Weights of a small mixture-of-experts language model, trained from scratch on English Wikipedia: 4805 steps.
Below are experts of layer 4 (counted from 0) of a mixture-of-experts language model. Rows are named router (the router's row for the expert), up (a neuron's input weights, with its number), down (a neuron's output weights, with its number) and show model dimensions 0-127. Each number is 500 + 50 x the weight over its row's rms, rounded and kept within 0 to 999. Numbers have three digits each.
After each expert's rows: "raises" lists some tokens whose logits its average output raises strongly, later layers aside; "comes after" lists some tokens at least twice as common just before its tokens as in all text. This comes from a sample of Wikipedia text that the model never trained on. Tokens count by the router's weight.

# expert 109
router:481451446569535537442559543569545452553466423437477530424513457460428465472450496455545447435466529502578543496605452495543541584535549463576577444502508532505461561438548558480473495419549431585519545488584500570451469565427466587463557442542445520598544492416454512494577524573549456575498468519557477497460483455444502512482552569445443530448537572534452441510427537462590508509484
up0:479586448506457544518432547601589496540483441410490447570474498423450443512458514462485462440486600464528458468550400525514487469530459394530423564471471478457459475587533588519479488469436519546516484554545521513578377598445456549444527554511464454574496490537590609549574551483484478476510468455576526458474532510426473501469451568544564505484539426525463485525520431440459470549537
down0:526508532465469503549534416428561526585442522490494469435482444451481603475428577568408497455500468541340515610530543432413396432511447470458489551504504535512521479439452501508449469501457573488548566566423505492508517553517479496477514441506565576395502440497524405336482479472516452529523576492522457554514560455506535495475452530497541474576585497560505508529521497528500514455504
up1:528592580532546542464521490469498470439443482491559436566496477535455473531488471568544581507370488568602557491433496527468438396552529445505596461530470557533511424483540527507414430533591491482508551455578536532505510506508467552497459485505494480501516508570425505494473508461463458646531383505519479533567517490517446486445462511545465441477545328509550578596473514482488470508473
down1:485446482566598538555524564561512506510587470473489398554538413513545558452472483483500518412534600563558500506486466557527583430572498427632334438541514406449501506543485478440496496508543450453521460538465521499607396475580464524467452565436547436517455523554502491454463490543516500463441486499499516500507593485521450421422567534514485574479446499471524496490532450521447524517504
up2:459516414554582528493509557528539520462525496507473591515592518344497479526470536522516468426371421527609531531535516552494422499534556553513493537529505425538445524482514539497526591558500430544511490533439505537499515633466598566590508445455476546485573438495450424488445531412597475513511494479549512567462506438595441480474504537473527549486495543452435539404472473504520480459507
down2:453582523462520428441540415504548494500518449628448522517472517517389499515520484616500580476520575481419459500464453502557464510541501499561563442472470552542479486541527558539455499558558501570532482514591506510486507469575536569413572503462547482409493525517515515510528551476475530533475507431534586492495554594477281518538456498538459534463528438456500449493540417445582503489531
raises: "ious", "ion", "hes"
comes after: " the", " a", " of", " was", " and", " his"

# expert 103
router:510458440560533538428542520557557456561453423444482541416524487479426449483450489428543455423458515490578553506621450517548545600525579470556586447503513525513457564460563544469488479425542441588499535487563497561451484563420468587469556451556439499591536454414457490493572533571534460560492466540554474511472492455440499507493549571463455540441538568538475446494432553461586511537456
up1:495563489484504482370546382465542491522531558442539498544465444453508449369531541428564521489557480445584571502457447459438471473564481529517548519503467469423457611425527575507489450466428521474490553563493509535532417456443489519450548509436510565556464485494538482637490514586572493520452522448543470527530486530427490448576616500621503496445502556554476451433498499482479489519541
down1:473480421554404567476609590494480533477591570539491466530418512485494527488499426459523482611547546488435511490449432535498472491507597578457443518455552517459544554571401461474524372503542515539500441508533485545586436453445464442511492500505429460534574429542613492533490439562481509509536485500456506551531497511540455367509491514490536453526506560586512509440470537554434408561502
up2:541553543464500525533529494567579408551504449398564515436461487490589503478494521560520427519637555554462455527554444487502463499570412465506520524423531511491458497565503566517498503445549468476416589530542430458448478527507552452542525562500428465530545460527407533541465563427570513495492393525424526471433430518518553455618518494530480564488555454505523417512583456473609458530466
down2:522451571548444515446476526443447623555423513522455532543581503489495458429502447439480444558444434473494432503424575493582560485567521557528547570577484468465439552493561532594510534496540589526473430436517474523583491477472582504469416468489502492497535463421525526539521437525520506513465553500574472437463460555591520434448555484509458490528476518495447583489445374435558374500479
up3:505474468527506514451552462582579493545433462416479467557513463556513448508484481440514523504573495457479515496448496519440497480502530438383586392438502543514533479477476508524543550378525517441521438547499519504479611468361551493486435513613531537547481574583501445451569499484481477541621550490643492531476602551512537547487558494431514515512485576530527501587494493575484506559476
down3:584536471586487461523463487501554452502463449491532446527528509556459510445550511435653458427426505485440497446556557461549490526380547472472420420477532447468497452517542505488514516582509472445544491519563432536525480576461496556620538469553573443429439510493487468486574524529569463536478504507408456426414561475335479497439462474482528493438480494414570532450496548480519468528510
raises: "ington", "ades", "ilit"
comes after: " |", ":", ";", "20", " September", "–"

# expert 166
router:458454438556536540450531515566550450562463424442477534436526491466419443477439505434534467432475509486578556517601444491531546627541554471568567441514513543493469573449554550461488492438547449564509548512576512558449452569434463592475549444542467486594547489420437497479569545568542474580526445513569476478462491466448509503502552560435435527466527568542453439485418557450587504518468
up12:441589514567528570524547449461474504537489465433498541419564493506522558475423496455498465541558530517446480494472398554455518479515460514476551460493506506528432487538493535637466633393511518542502527617533476495493471507503487513518484539397522508509413483481453559369626486425567505576491518578555552506492596529439437544557541489453413483439479552524523497468444463516417555487501
down12:464499600464456486499523525456452488545460536552431520472365490481546527520505551555494553601487517431508511497463533536465498445432485519513482463496507491489493511529521522498484487550515474538447417471493453465629510470566454478572580456438375600541467443503508446562460554523396483487460357549481501542512563540441469503518448520522463639455467370497568428400492494472463522545531
up13:490461488488418525452533550421657530545497458448460492450468372449488449562536509503484506414509520424497487480558496523498450494552558472509571493495504445444436508519508485554463451435493448482518512448541423523538556371381443549485522424488458443531607446517499537447575450536557537562504440513541561483431484453543494446478508494459461499388549593495448431461590485517547553442489
down13:470524513536484530508496542505530455408457528508500567533442534553497476390473586490526562407503480474477489486487479534480599650546466445520515503451564445506494552581598446457575460527459559459425395586463530425528473577458486428519549592482477488525444539472467516480511462479543427521541542423486556494509479554634579461572454500560527566435483480492479489423506458436483523402507
up14:547500453475403568461471571541638499590578527477562605492502403453497516471432543500568409608490473455538566485505510547467440493542484470497527650501604471461460535468475507545513504486507533401485413441497494453416486498531546557532613471478479445537543527516513456447576483514571421458531484477585577567493467508538510508495505496439453513410443530519501527485463555477543529546484
down14:471469485483420451439517519534474567509475433478498509492474389542610427461553474576428540509519474543498532455469444512465496488524498494632487470461543461495513506550482438458502522462455558590498552408433481524403463443524485554508411550520506497541537681496526510548492470495564549539477515472350467507507620524486580525554520511512415497436565514446473575493524475425444559480486
raises: "ald", "sc", "ic", "rd", "inal"
comes after: " |", ")", "a", ":", "1", "\""

# expert 153
router:481461445581554547440552545563553446556444413446498535441531462450426437482450511437542454424467507507584551502600456490551548581531546468565574452513528538502464560447539554469477467432544437586507545507561505565451474568420469587472562445551453508594547484438457485485568549571551451573508455525568483469463484470444508517485532559455443530437520564549441426509439546460589527521491
up0:527422446523591537640409476457514454562449505532518457507566495479489484482598420479488542431454483479561518517489513434511487487481471478538591528495570485432447474496474608642550511505539491481503528521489455447446455555416504542490528488481487486561533465476519508508610369540523553413489528529495433530465522554478579505385448566466537492498546527482511615548417520482535506562413
down0:576456521462433545548529417398585428437548486540533453511452574478457570561522506429574514471413551496468487609499449557456572461459460378484555575490438501603512450543536514558562436537426513466428451551503516456549462469514512558561551536424463439484456450522527462483420525514444492509459415519426503500530542583469420471479466492581483451508565543474523558445517508491521490502592
up1:492495496513428478512471565438585456595442457512541437521488633504545569513545539542589485376485405570509525506539511497417445483582480500559508503482468484504554559496517538542495530443574499561461484578481514536429471567429407556536497478469507495518520470510407461482404417431539408591518537510450550455456568416500508434488528630484471461489476462523452484488482551415540474554488
down1:543503399527517454527469593505462549446475483480518473343411505521532572354531515560484553469492489491492482455511562551589411494460527431420405518534551570449507541530452519522438542368448484478524455484444448370545459525534537477498539464431491501512522464443456437523494555467400483476491475540525398563399553501474429522533480508451506520494501431544528488509540503429463472516517
up2:494454466483428510463478517464533522505458496472496544539501469484396498500520473571459458496471501450439461463481435554533452538513491484510496507579498537461462492439573498510597456480433548477499561509593431468480510554597534568481565608524501517504497471463408427578515502469418517545417450462549457557483536524519549551485441591577579480599371605480435420585551486502629454448492
down2:475524443457550451485452481497529523454536496457547502507537516464522511522369452515440557558525456548397498407529562589463437549557480432502564576487510466594513575506514483456522470433479588477355525464483489547529437488453495460451534500454504460465555424481457468479515404457482512502504514534605501434409369430532449403488458547475618460536499496434514560472477574524490527493549
raises: "ly", "ible", ";\n"
comes after: " |", " and", "\n", " to", ";", " child"

# expert 43
router:497474446582540530439536533555538449563459413434480539444528479474435437491448504435537449437451524496591555514610459506539550586534545470560570444490508529489462562447547553465490488420553450563507549483577485572439493588439468581439553453547442483596553481407451515509576535580548462571507464542555475496484487458436491505504537561444440540479529567540443430503430536427587507490477
up16:474534437528481431559507481582493491618495582531540516482490471475454542497429515532386552513520474516555549562465536507466492481461481565531684467514546470548534393453482481578491475543479446462581520495499512438585511540559454504481645543532581565569512540613464521488525511559580480532454482565476561528496487567571521447479492552503465471447437485552521466490580518574515492460570
down16:517573488617441537514450370420477512581527417581531494456482445505450435571516582552510564357480523547434548496504488605536508450481517496501481468567472487478515433496621529509534542461484492513499517586424550502486544499564521499468489483498601549442490441477434605534483441526484558561518463531530396514538480544441598522499510582486521557508510607450524493454535480507487451483525
up17:429518575576521498541460479552509529578415502463474576523523410482515457527509463525501465562499480501595474438515537533528549479589513423532596519518470488556528452475549576525374479515535482607467492475498512469482489540462558521490470469530460516439572541495479537470586453593465573436505518569565585596418450507566446539543592491522478594475503643488428489473528495510540530555594
down17:485525530489483491501514492550515540460510566484495470491496447515595506541496479525566485449553465503478592492539452475596437508430435516570526564540614474498485542530496501461509438434583463397468572598456470472504448516383507568529358558487539606550555557558439424454499429449526488492537466495407566473532514486420496412472538459459477498432594555527497383507465513468485545470456
up18:524475525414439583486350391519618495491520541490490534530484569480402480459518538496466444413488501503472472511451390529466540496533508518453453480415457543532481571545595492331519534578549536491509512565597454468469548547575520470473499379500481537523548492517478518539464458482556515508579407506580521567530460526537527509482505438471519532425514503516463527428558470535446525531469
down18:436537535471464595500418488555523523487478453498425460467491465464436441508563533560458549574437496397660455515512556508556422381495466535550521439504554523525567513472470486488567499506581506517586467567490498618496600514480440524487488462602471555419504490457501425539479485533524538522502472523477554521568411422496454491473508523527502401432499523481441588565415540537495530447521
raises: " Award", "ield", " until"
comes after: " and", " the", " a", " to", "ing", "ed"

# expert 29
router:494449454587515520437550513556566460555453425426476534433529463463417439479441482438547450442457489477583549498602453501538550586525550454575584438499514525501469548453556567462483488422550449569499546505574508559456467567426472573471549450544446507590529458412453476501568539573528460561525464503566478488456489479441492507477538580452432534446543573531462443486421544432597530521466
up5:533425435448511457424450466460416478477425479470548513429471562479483495529572557452573473499468506534568423500552559496519575530633500422478545527571469507594473529497434557525609537443489518499546529461517606557472413479483459413560565537568556451458514505452464592412433484566513482492459485510416444517477595499521505535514521529555464567526448426590510485455496470478536588517513
down5:503474466508426456443571438550582428492599570496425467431418479510563474432430484482525547562492475445508578492560560489650514449457456510420460440536475474533493524516550511556411513503491532474513490560521551514506426517545576541485569411486487546500501471528467501493499423418493554498510463489493504515512390423527515513574571498430403347523542524477528465460485488563468599443508
up6:472465498563488464519528487455528537526551469485506503471438509478531410453514469463494483483529484514562530516485512480523516471476531488513489424534514460482482502440448494508467507506545501501553584461596516580493588526451402388543560414534560457496442535549512423537518472389525426495434533410695488487514501461376561504546351480495534418486535621402497515498449475506562481490477
down6:613588485462509490521477589499566553451533541495491514522499466557458537525576579524546434548480543535456547586532482477533498490468535526541471499551534472631508426567511464506509517577518500395548597477530456485478481495508568407490507511393438598536518611486502416457500586488559433534494503530398476509448543493538477492553486408492502544515496474512538525490502489331470444584543
up7:572505508509561529467507444523482498472574375530440508526458484487624483425491529474512468412503549432529489467464488479631460509565564385514494547485496464507417488458513531627458461413517542541456512555513506520473517577575537410435535475492564438535445437577493499438513455575556504521486485536551530464557452553474572488511521573567428572449572511505456451520454571515517451409437
down7:528487454556474458556512503447399535474571497574499536459485471456497479485426395463520573460453492572525511454482465431505469544523426595585412484478454568494351597515555446511480487535477499517485414492572473462468449579513534527524504452583473535557529559481396563481438571551475510518554543387442504480469560546554426518512533536513476502513488459485613542551498447518412431438517
raises: "ry", "ries", "rop"
comes after: " |\n", " ", "\n", " |", "|", ".\n\n"

# expert 221
router:503457449573539531439544539571558464557459411438501531435527461456417436477455487424529452436461508494582555499609443501531537587545543474564577431523537529505462576442556553478481502429542446576533549499559511554446486574420453583488543456539454498598544482425445500484565513577541467573502461529562461492476482471442493506492532575452446537437538567544434446526437553447596517507469
up8:490435484605535437539538506511518495483456439485469532483498427446466517506491497501480494461454488454458574536510475493530496520452501467530543514450507433512550532453454521527444466448515489511411535483550427480521521438545510580477596398518458411513522479513466532540651523639486366497534502416498407528524483388573467490556545410566501453536431428411524414546533424511492466468586
down8:512553520496581491454496474448539549602561422489555443527440621455462485450403552442487468469447611444519431603537444538438459485499576568484518557521452585556484504547430550529490460478438549456453583492526469517607545487462499400512533455487545561500528448497456520477470566395532473530506485494456464452534496504502481532509464501536526560442540562516467427507505360433445454420504
up9:517443451526450470427485531603486401448501616474498609495544558487533561483476547542560468498481495559489437521464508526557566484553431587519539438545528469477561561497567520416485445468466509419552444584503495495450407511485497549523561552572482513611502482497449555528578471548517458587495451451471519508489573564469473528539620481550457501603502528493494552464442424423438525459583
down9:499620472528453475474489543534520519536490475496576583545553417481460560577594497429429572483518522443494493383504595509503505517378536490488534484447533513470419429488542409408457534575480491430590517551588509478497508557482461410471479460546496455480367551468402482485528498491499484499521536542467561481540515536568444488505509506429529513394520496533530532474514417496473497463370
up10:420530521470495526468477578464564487558460518388526520439499505532437515506569471508457519538454504571536559532577550558525524519538539491522567438469444399519512633444508519526452503461436408482536520560512584445475514539419455453494517427449476470573462506438531485546526427495500536564549473499586501473502514456447495450414568522482582486506623554512421419537526493494638469609539
down10:511524539439539615534489475547568475523479468422434614487454530458481412526427520520513480587512619536515465543481469466504595553425554520587420536446553489569547413553477550508519485541418450526527443518574527517449404540464442525425538523497457508505588532510487429487466431534447575555425525389511414450540463406532482443504468552519490506537483451499522470516425494515490529490418
raises: "ious", "ge", "aus", "ause"
comes after: " |", ".", ";", ":", ",", " charac"

# expert 232
router:501460446574542539447561518559545458560447426443469536434535473468426451487460488430544443425474510505591550492586448519556558575528549458555588443505506554502457572457555566474492471436538431572521542500563491563442468579426457586465557458547447494593533455430436517482578541577528460573513444536558472510486483465435512528517546576457461530438533571526455431485429533445587495522485
up1:466555486631564498427500509581473515577484486526456502373551473432486582430511481536579433406444532536536392538471512543632463501531479543422498478446544508560468520462612417483498478463586579540531440574522473537454517589506510548522482426481454494580479480506467468494457465438589514520497518510522498495460539513468493541442480492449413453490440508544461428488504364497491474461501
down1:544486501463468596478381522422510483424534400408467475459503503549536636476486507506466532456561487555557537528421514461488544468586533450481434551547608479541560460488576509471519419533521472474406552498525402570446572479553538634507428538427495490480541451558535520454490508399495501489448505552461477579442445557458482476455470440587464528514535486514492489520425438484482516503452
up2:536438504428545476485560471461499468629501502485464456499592536487339431526483498516576633492515511507540580437573507506574472455535477529472419434534462455543539468522544533549511486503453539433545564475599559586507458429453490611505439472451534442598521502505439523490475471519459530524537427603546459477512571469535450551479462473548530476479419555479448454441473494521422482490564
down2:446501461516456554494428555547527519509505478539492497440427500497426534586556561488472480614438455492523521586435469366503539512442464520525488439486532563486463501607395457556515456540470414422487526458494484474493501498422412482501541567518492468521588509440458446530399521499510450502591541522498476583506500553479432544457501452596574532569423617415516501575591487476479478505478
up3:567528431474578473469482563483624462476482544414445527371511468485372508468524424549565438524411478466487449501417452475533490496442424525455475484554583457567516545423469483608489516521559526466503472589468522583454488495471520518494538433485455513422591471503447449509529545444539342453473499555543491449459483428513482454546536578587467504481511455503512480552496502475422489506503
down3:555487402461479458562494403456497457512412457484488437496444587511514540510381511472504551469473515477542485492536512549594570503574435563488482503502500546415457476395599524560553505448446566486443579515504495495453494538442443612490604447507481506459508537531498492441448514523586462456572601566513445587562492461428569424495556498462531535510549486528559421460549446518482530583483
raises: ").\n\n", ").", "):", ")\n\n", ");", "}"
comes after: " ", " |", " G", "inal", " L", "amily"

# expert 32
router:463468450567541541433538525550546465549462404449501534427530466468415447489442487440540450434462507490592543493605434498542539617538544471555573467521512545505456562447559554470501470437553446575512537497570518559456480572425462575450556455536448497589546461409449487493569519566548476592504455532562464507481483470442497516497557573444437553459537569548432448498439539462596503512496
up8:526461458485552494474543556481587470532460563403556550486527504529482506448475514493558485493431574497506517489489466528456481529491473452595492452563553459529481602469548567489509514544466521535487552384515576629433455533508488578467539344510491547561476490503467430490524507539537446578576389459483448486474476493364541542468474539536455580544520589454475490511618566477473541535435
down8:472484531526512493468478546510497538513418469447548444603516514472488569503558466484483431492428526392539485453494565589469549492525573529530534519551544498578508455484475466474519421516405488420504589484501363455550416544488472415504519502539489437469417432515495516472519564493484489608421496513558499564480530538531535399529505555600516503631461513526397400468483457577523534557549
up9:526344510542517596470533475497571470542465549509502493470478562491498574487432418453465513515510519481528498500565496457482518534430439522465485442539478522509533440524513488576481475517545421523490486522474451523496556506550425460506571413491430523581461562454483534348514526607481569460563388558380547475467476544555504472447489494561459458596468628565511427545434536506506524544536
down9:547447575389636470540446405534479503475527512500498648524580532501427545496549453442468501555580525543462515547568507566473541479485504547528499518512592512497455525473462529509458462514582544533450535555503468486462526471526541427557512460458523510546593578502473431483464567425571553497559545515483475519622494388470524426542390504493520581497451478483597489530483468452588487501490
up10:557450390523368522542484443454515501577455368493427412494563444467483513520515535449460530547481515496540517525477438562452461495555539482559482393557521469478430474562479555406517435450519495506539627497536493532585444569524506592542512434420430545559453516535428513491538528470508454596501449483535524586487528430521395480435520564488508499448500487555444430509533536445496473499528
down10:514583449451554477493421567400499564506535417400359531502523480516512430470525554461427567485483512436485526511493550559470457498505528563613553439464535466498572469515480478507518451505498470629539498490473468484540484530545570505590487504448512468499412567497499414467538476501537529543502414459452336510593465580570520461488464485545465518471581470428573436504486521538535495448530
raises: "ament", "e", "ute"
comes after: " |", ";", ",", " ", " in", ":"

# expert 34
router:472459449566516533436539534557555461553480414441477538435539453465421442499460511444540446426465521498592563494589443497553542594538553470575574459501518526492462581448556550468489482415570453579517549498568488570463470566429477590489553450554451511598547474413447490493577510556543457561502471544560482467485477479438503510465544563448442539443548568543445440493438561460593510518469
up8:505414487517474460460548501562517565437507497525556535416544544525466406475504514455572496369421505542559441512480403481610450541478544519487514489517508492502546494555522552502593461446514475534521496508437521531448414541516576541492485486471477502559494525444475450439511516511535510539504382482407519496521595458467501564431533500468452424459578506490627370616470515439544394467487
down8:474479540519522537464467577563523472413523547531504537470494579525462527564577501491508467488487441499451493563495468401540553451549537422499459482451487441459523469444502463420419565494533460474437506532621422539417462501613406594556577510552438439549475421527519466539421499501469543542504581445564433512554437491544497520428558408565528440597516484472516570438564509527516449442489
up9:431432590523542462416461595597476478461487456403470474594508491474453482490514502435509496463489476516545480480584485464554563426445559480510574486526517476502507536488510502465490524447524456444555486587471456563438481522378504508478411550365488451559556437512479559468516464599562379423554505463536507527422521436523584569489523467477452464575521577458508406456460496474462484531455
down9:513401489536502599515531476449492577483454469438469412471530576443492534460459523586529531460502446411549457543528512564532581498388461514575511563417479437521488536505566470457442452406491491470523562574530540435572531553516503520499538616584478513517493487478504514519478483505437563434538435515591414425518426554510476572555547485396555420538541580532551559493493551453495453485466
up10:448414420473431511422558523449488427551559464491456443456526409439488610513491466548518528354474469531579470460509493457456555480510483465525524449502598481526478501509516507384489444485601539542557579560507444580530530535429455585470507540502512487552521459535466539428510518504581467441457593525507563482442531460501509549444407522477405498514471484602545480518528521442509445568417
down10:473444476436471472450502435445464483612524480516419469455421475462448532438514538544474452499545562505562611567505526535574422516499507539574562539491451501568617430488479491438446438505460535481517503601527374416485472503569489463572448486541612517528532499486557502524539493520506523524488481527367582448543553533454524486485447509532455541428556506577425463442468485588529513470419
raises: "t", "ti", "ty"
comes after: " |", ",", ".\n\n", "==\n", ":", " known"

# expert 243
router:488463452582530529435546518562556454569450409437479551430525486443411444483459492444539456435460509510572549499601446508541538596527548461557582452525505545509456564437560555472485483410543448571516557499568514567436471559421461585471556450550458509595532480411447510486568541573549457562497446518564471500461494490456499502475538563463441515442518564538441453506434538456603526529479
up12:502458445536419533443544480523523467528437537534564521457478568598567530598539475477556554482534547453554512517488493554476466516584418484613589520433478479440426500559573516539471492595419545539416506532512471402474421520616435587469538530564570447549547421519479457477519550503536549526526514458599505462474514460508497485489454521563491464378587576510480569524510530495467451519478
down12:498476532498481494558555470560483434494475462497572527521489600518603391551519512504497493569541539586590548402449519551540556532458511489554574469518309507456416411513458611532452469492591473431500473503563509523454517491512430506415517506501504484475542445528528539454589485544486523417546518530477514499517496519597468451533453463462461515555414536490427466550483504540454533427588
up13:582420348384493571482466548507546424532398413486550498535520569497535508497508479547502465515472493555511464454484493544435510482496525479448503456528472480510462563441571518529460475547497442662526539443470371515531468558463492477558596443483502530505515505512453568514499467587631450449538494473516473544550454537486518557496415562534536440466479574536451426417489524462475458455458
down13:518463447482504555466475487496567435514507543568523558494567460507503559469466517514529532461443556446570440476510439541558431515510518473541527452459506518495539487570555485510493448476515528573531493590515467603596598442426512536457385463580545475560538441582439484589528501529413515418529586551395570549552552515533429516514559484451571534563515506398515505535480542552576622515527
up14:478540456476631436525540528522467506441473446503526507535523490466466478433413497442472455468418497492456512566542525589371581510523511574560530477458475608484451470395556548506438491533568516464520562495515413530500508462488534497450576489413463493515412546521455525438578555610543616556538546600582544478500580434460486433552465513446504501554522498508554504547440528521546468510460
down14:461429452519519455509432468460572469505576478496518461539493537538547594545531587556583374497457439521489512425601473454493561461497544381451475416485582516508539466477550489505506572572503429543575513550567454473462476464480455509400537621484514540458497486557495469545570547480496405481411432500531515528510377494456450396481541501491541495471430520448556495503417550522500545510471
raises: "ts", "ted", "ters", "ory", "ty"
comes after: " ", " −", " New", " +", "On", " football"

# expert 220
router:478456441571530536443541518565560456559461427449473543435515485474423448482444493472532445420469505503581540511634444499544530616523552470573590451524514547508464549454557562457497478421554454582538545502556501552454473564427458574458556454542460515592538454413450508483569545571533451585507461532558471487467484467446499489493523571460457522449544576536450444506410540463587519522465
up8:492441467517478407464560559624506387489494448446481499570515503516496445413474408525549407509492415576427515537460526475549497508417466430437492522536489454496472520513464515463372473465504446504506513495515500474450372495428491525549449515526427570491479525520548483389472459457550493563545413497593563469527509447551489449599549472501524464511562626458474580513497575519506535454491
down8:485489486569516454424510580459490498478557558481572505503544518454610449495461488491475521577496514428497382484560413472480470468536578501439505541541406406530439479503586506445522556419474505438429410477539491505479480450500485576530536540522502439467509472546433581443429469478503399518567468561465545448478533560486453562531465550481488551603505473471527680445516493480532578547474
up9:491451504466447490396532455457511390413480509518546457427521462487378574525549566477436480433502600553508570486527408566504511554431421503493546527599534486512454522547505411403493421545589524479431484447531482520438462550603532461452460484537395449594602489457475492530527437469574503456547513494493453490444521447539526468571505545473438567489522508552459472473532528510545464478531
down9:515549519466503533555478518449529512519529490489517553473531550563474534461511506480539462517574441408523502511539497418513544480543491518435517524523511510504531583627535576426454445454456505551510464408630529421553449626528429395513502478433469535579485552429548470610513500533502503475481382516473555433384467408564451545636526500456496534467442518557502551518472465529528506492509
up10:554362435500555502465520469631498488572416339588467455386504515474540536503553472313518553512474520507567477506525466499516570538550515534475521469522503519468440426459448412511588477487511456518573466530525472533510503514543512581499508458541476539559565582569507520424530450535470578476514569583527511511463504499509530507472558561496452489546511502538484464475465474482553466406517
down10:489489435511505493510570503517506494545493408465396549476509593547561527544439518471503473443445501490491504527554525537537571505522542497476581533517536442572521575548564499528499527394376428499476470527529480544623480494464485511503539445476496542575608529499521522454566486562524392498454508588542374448479478526477497543488491624434447537448412506516495521476522465548526483634391
raises: "stem", " km", "ants", "eries", "rol"
comes after: "|", " ", "-", "′", "°", "a"

# expert 162
router:475461446579520536436528533564563468542475417445477529423526491463426434480431483453539447426452515502567541500609468525528534616555558469570592442536511512509465562443548557461491462430550435572539560507572490557454473578432478587491560451529446506599559451445438493500562529558527462587479451538551495474482484454453497534484528572457458537453529551555441438531436546447595498518495
up0:467415462510536467449498559504461481476536468478513512478447493529462487529496567488584422467433474497533470520479467577575538450576556522541484496478429485543481531479558485493472538507466452569512419495436515556468567451435520578466520326462421473488610508451507536541657487414612544524453531505554440556509450564434434514502557458535461568539394578521439479447518490459530504490447
down0:548466468491576456553396458533499503545442452519474514478470476516546453497542520486470486489510515480537525513410519526395491516514367553473543591505492414471532539577425482595493549481365465529539501544599460505472465475505630456406504539542500484403482526565391494519412491496505511455590531480571526489506541461564480520486408597496541451459494443546533549389477449498552523496461
up1:504501470499493539511471560469478457502473437445496506580543605485484522404506509600472493400492495568555446507441489558554504508511492466473463542428394494486528558441597533430506436506550456582467515486514569509482530518525487472467628516512510420644533455468480409541587505580489540560504455590568472606569472547502490446543554562480455466442446541502473393532465422512490531453483
down1:432545524516589497537410537533508486626504558584479534553457523512485579507485523497487613522583564540505476514511445515494455513470561509516525539492434550453538488390476487530428525395503476476579569465487576490416444453550525470566523565508492594443457545513432468670543501517538482470534579484529517477463499494599558564453578464492526525500470499439540442572482427587463472470521
up2:547647506507506449389515515501486426458441464474580512543539461413470468474527487362634467452503465451545458520517511404579458450458455527501508437449503428512441480541485565467432488478525478531520596564474548595498514448446484468482475608525435404502532538442525469470547507455573527534471544448453399520502522497519544454526585501392532516474552574445490553520510507486534530488465
down2:464573457470516534537556481514441524470472484498489478486454542397595479533541508481623467485446517453713489474457536472485537541489460467410467560511466519547404507543520450526396604492533449494469570481446494495561442518569532451434561443505528508519507562472551556524516517432472448536429544397505512434425542466572445421500536539532445522481524481487552505478426524477504565521405
raises: "arried", "ived", "uel"
comes after: " ", " (", " July", " March", " April", " August"

# expert 53
router:494466449571552536451551540561549466550447437437478536428528473457428457485468499429544438425443496495586541486593440504544544583536571468560577433520504544511460561445536556468487486434567458581518555497557487569460463568438463581481555452553440502592550485406445529491564541579538457566499464531563480513473488464440497517510534569453427523456526569541465424522417539422589509515469
up11:505403481549460477511506465485493405512488469412466549602399533550441426501465430495520431587507535579516540491525471538475552612522569493411602636517439506487485582385493567562450464424411497468525486479577528505512433484485482483538568466499537559536463440447370503463502517452538536507472557565494493528483486433500478520498594571471429533495544461555503527544515489457478469472523
down11:490485477503429497548580486569517437400525402529493400438530542474428512543486450544460442469534488519497472490476475536421462564434436504554545437478642477569522500529427449482485465459488536532495609545598440497537502537460433574617491602456483449486499487503520429451478485474448455542492571409490519460564481509449515483524568602545477586451522548516497485525483532598422435502450
up12:503576539573447539432518540506453510471473497391516538394522498610485476491423514514451501495595425484521539533488509504498534519497496464423554476535443602476457468409530536490555533477578439586492473581506455508573552483559484581555434524641518578433530470528476505444516428492488539549533474576548436574559523544567498513387488522518539433566550500535509399484506521484586566487517
down12:486469514503528463511490457576442502586461433475473432510529341477448485464542567517515470516468503499443582486434558456526569507602515501511452475482514531465549412446489511481580537519503449499470488511511565484402475559524499499476521479442368547499561520550487446473446602528454451407563535502493548526477449489501465504340470465504393465548606476427500537444569520536466438441426
up13:519507435497442462366507513460518430521487433510476459496458516608447432496499511469435563510456448487498449505626495556507502458499512513509537511453479436527465564471547528565469479634551520405503456481410518535417486495514357521505479539670523511510528518433488528554542443474646506528498520514504454481455452475529558580495551545499615511447462515552516532485572521518498531440489
down13:525489479502545452514514551454484529487402492463454494458564573505564495396518494470501524488483461556456537536491496564530456423587543446555483483462483571498489449491484477533443464505503445516478604445396484489516486505514465504350558427541568491575505570452425509559456607543437569495474483453501489460452468527518410530437460502576504562453527495476556502310516463539605509451431
raises: "e", "ert", "re", "red"
comes after: " the", " a", " of", " and", " The", " in"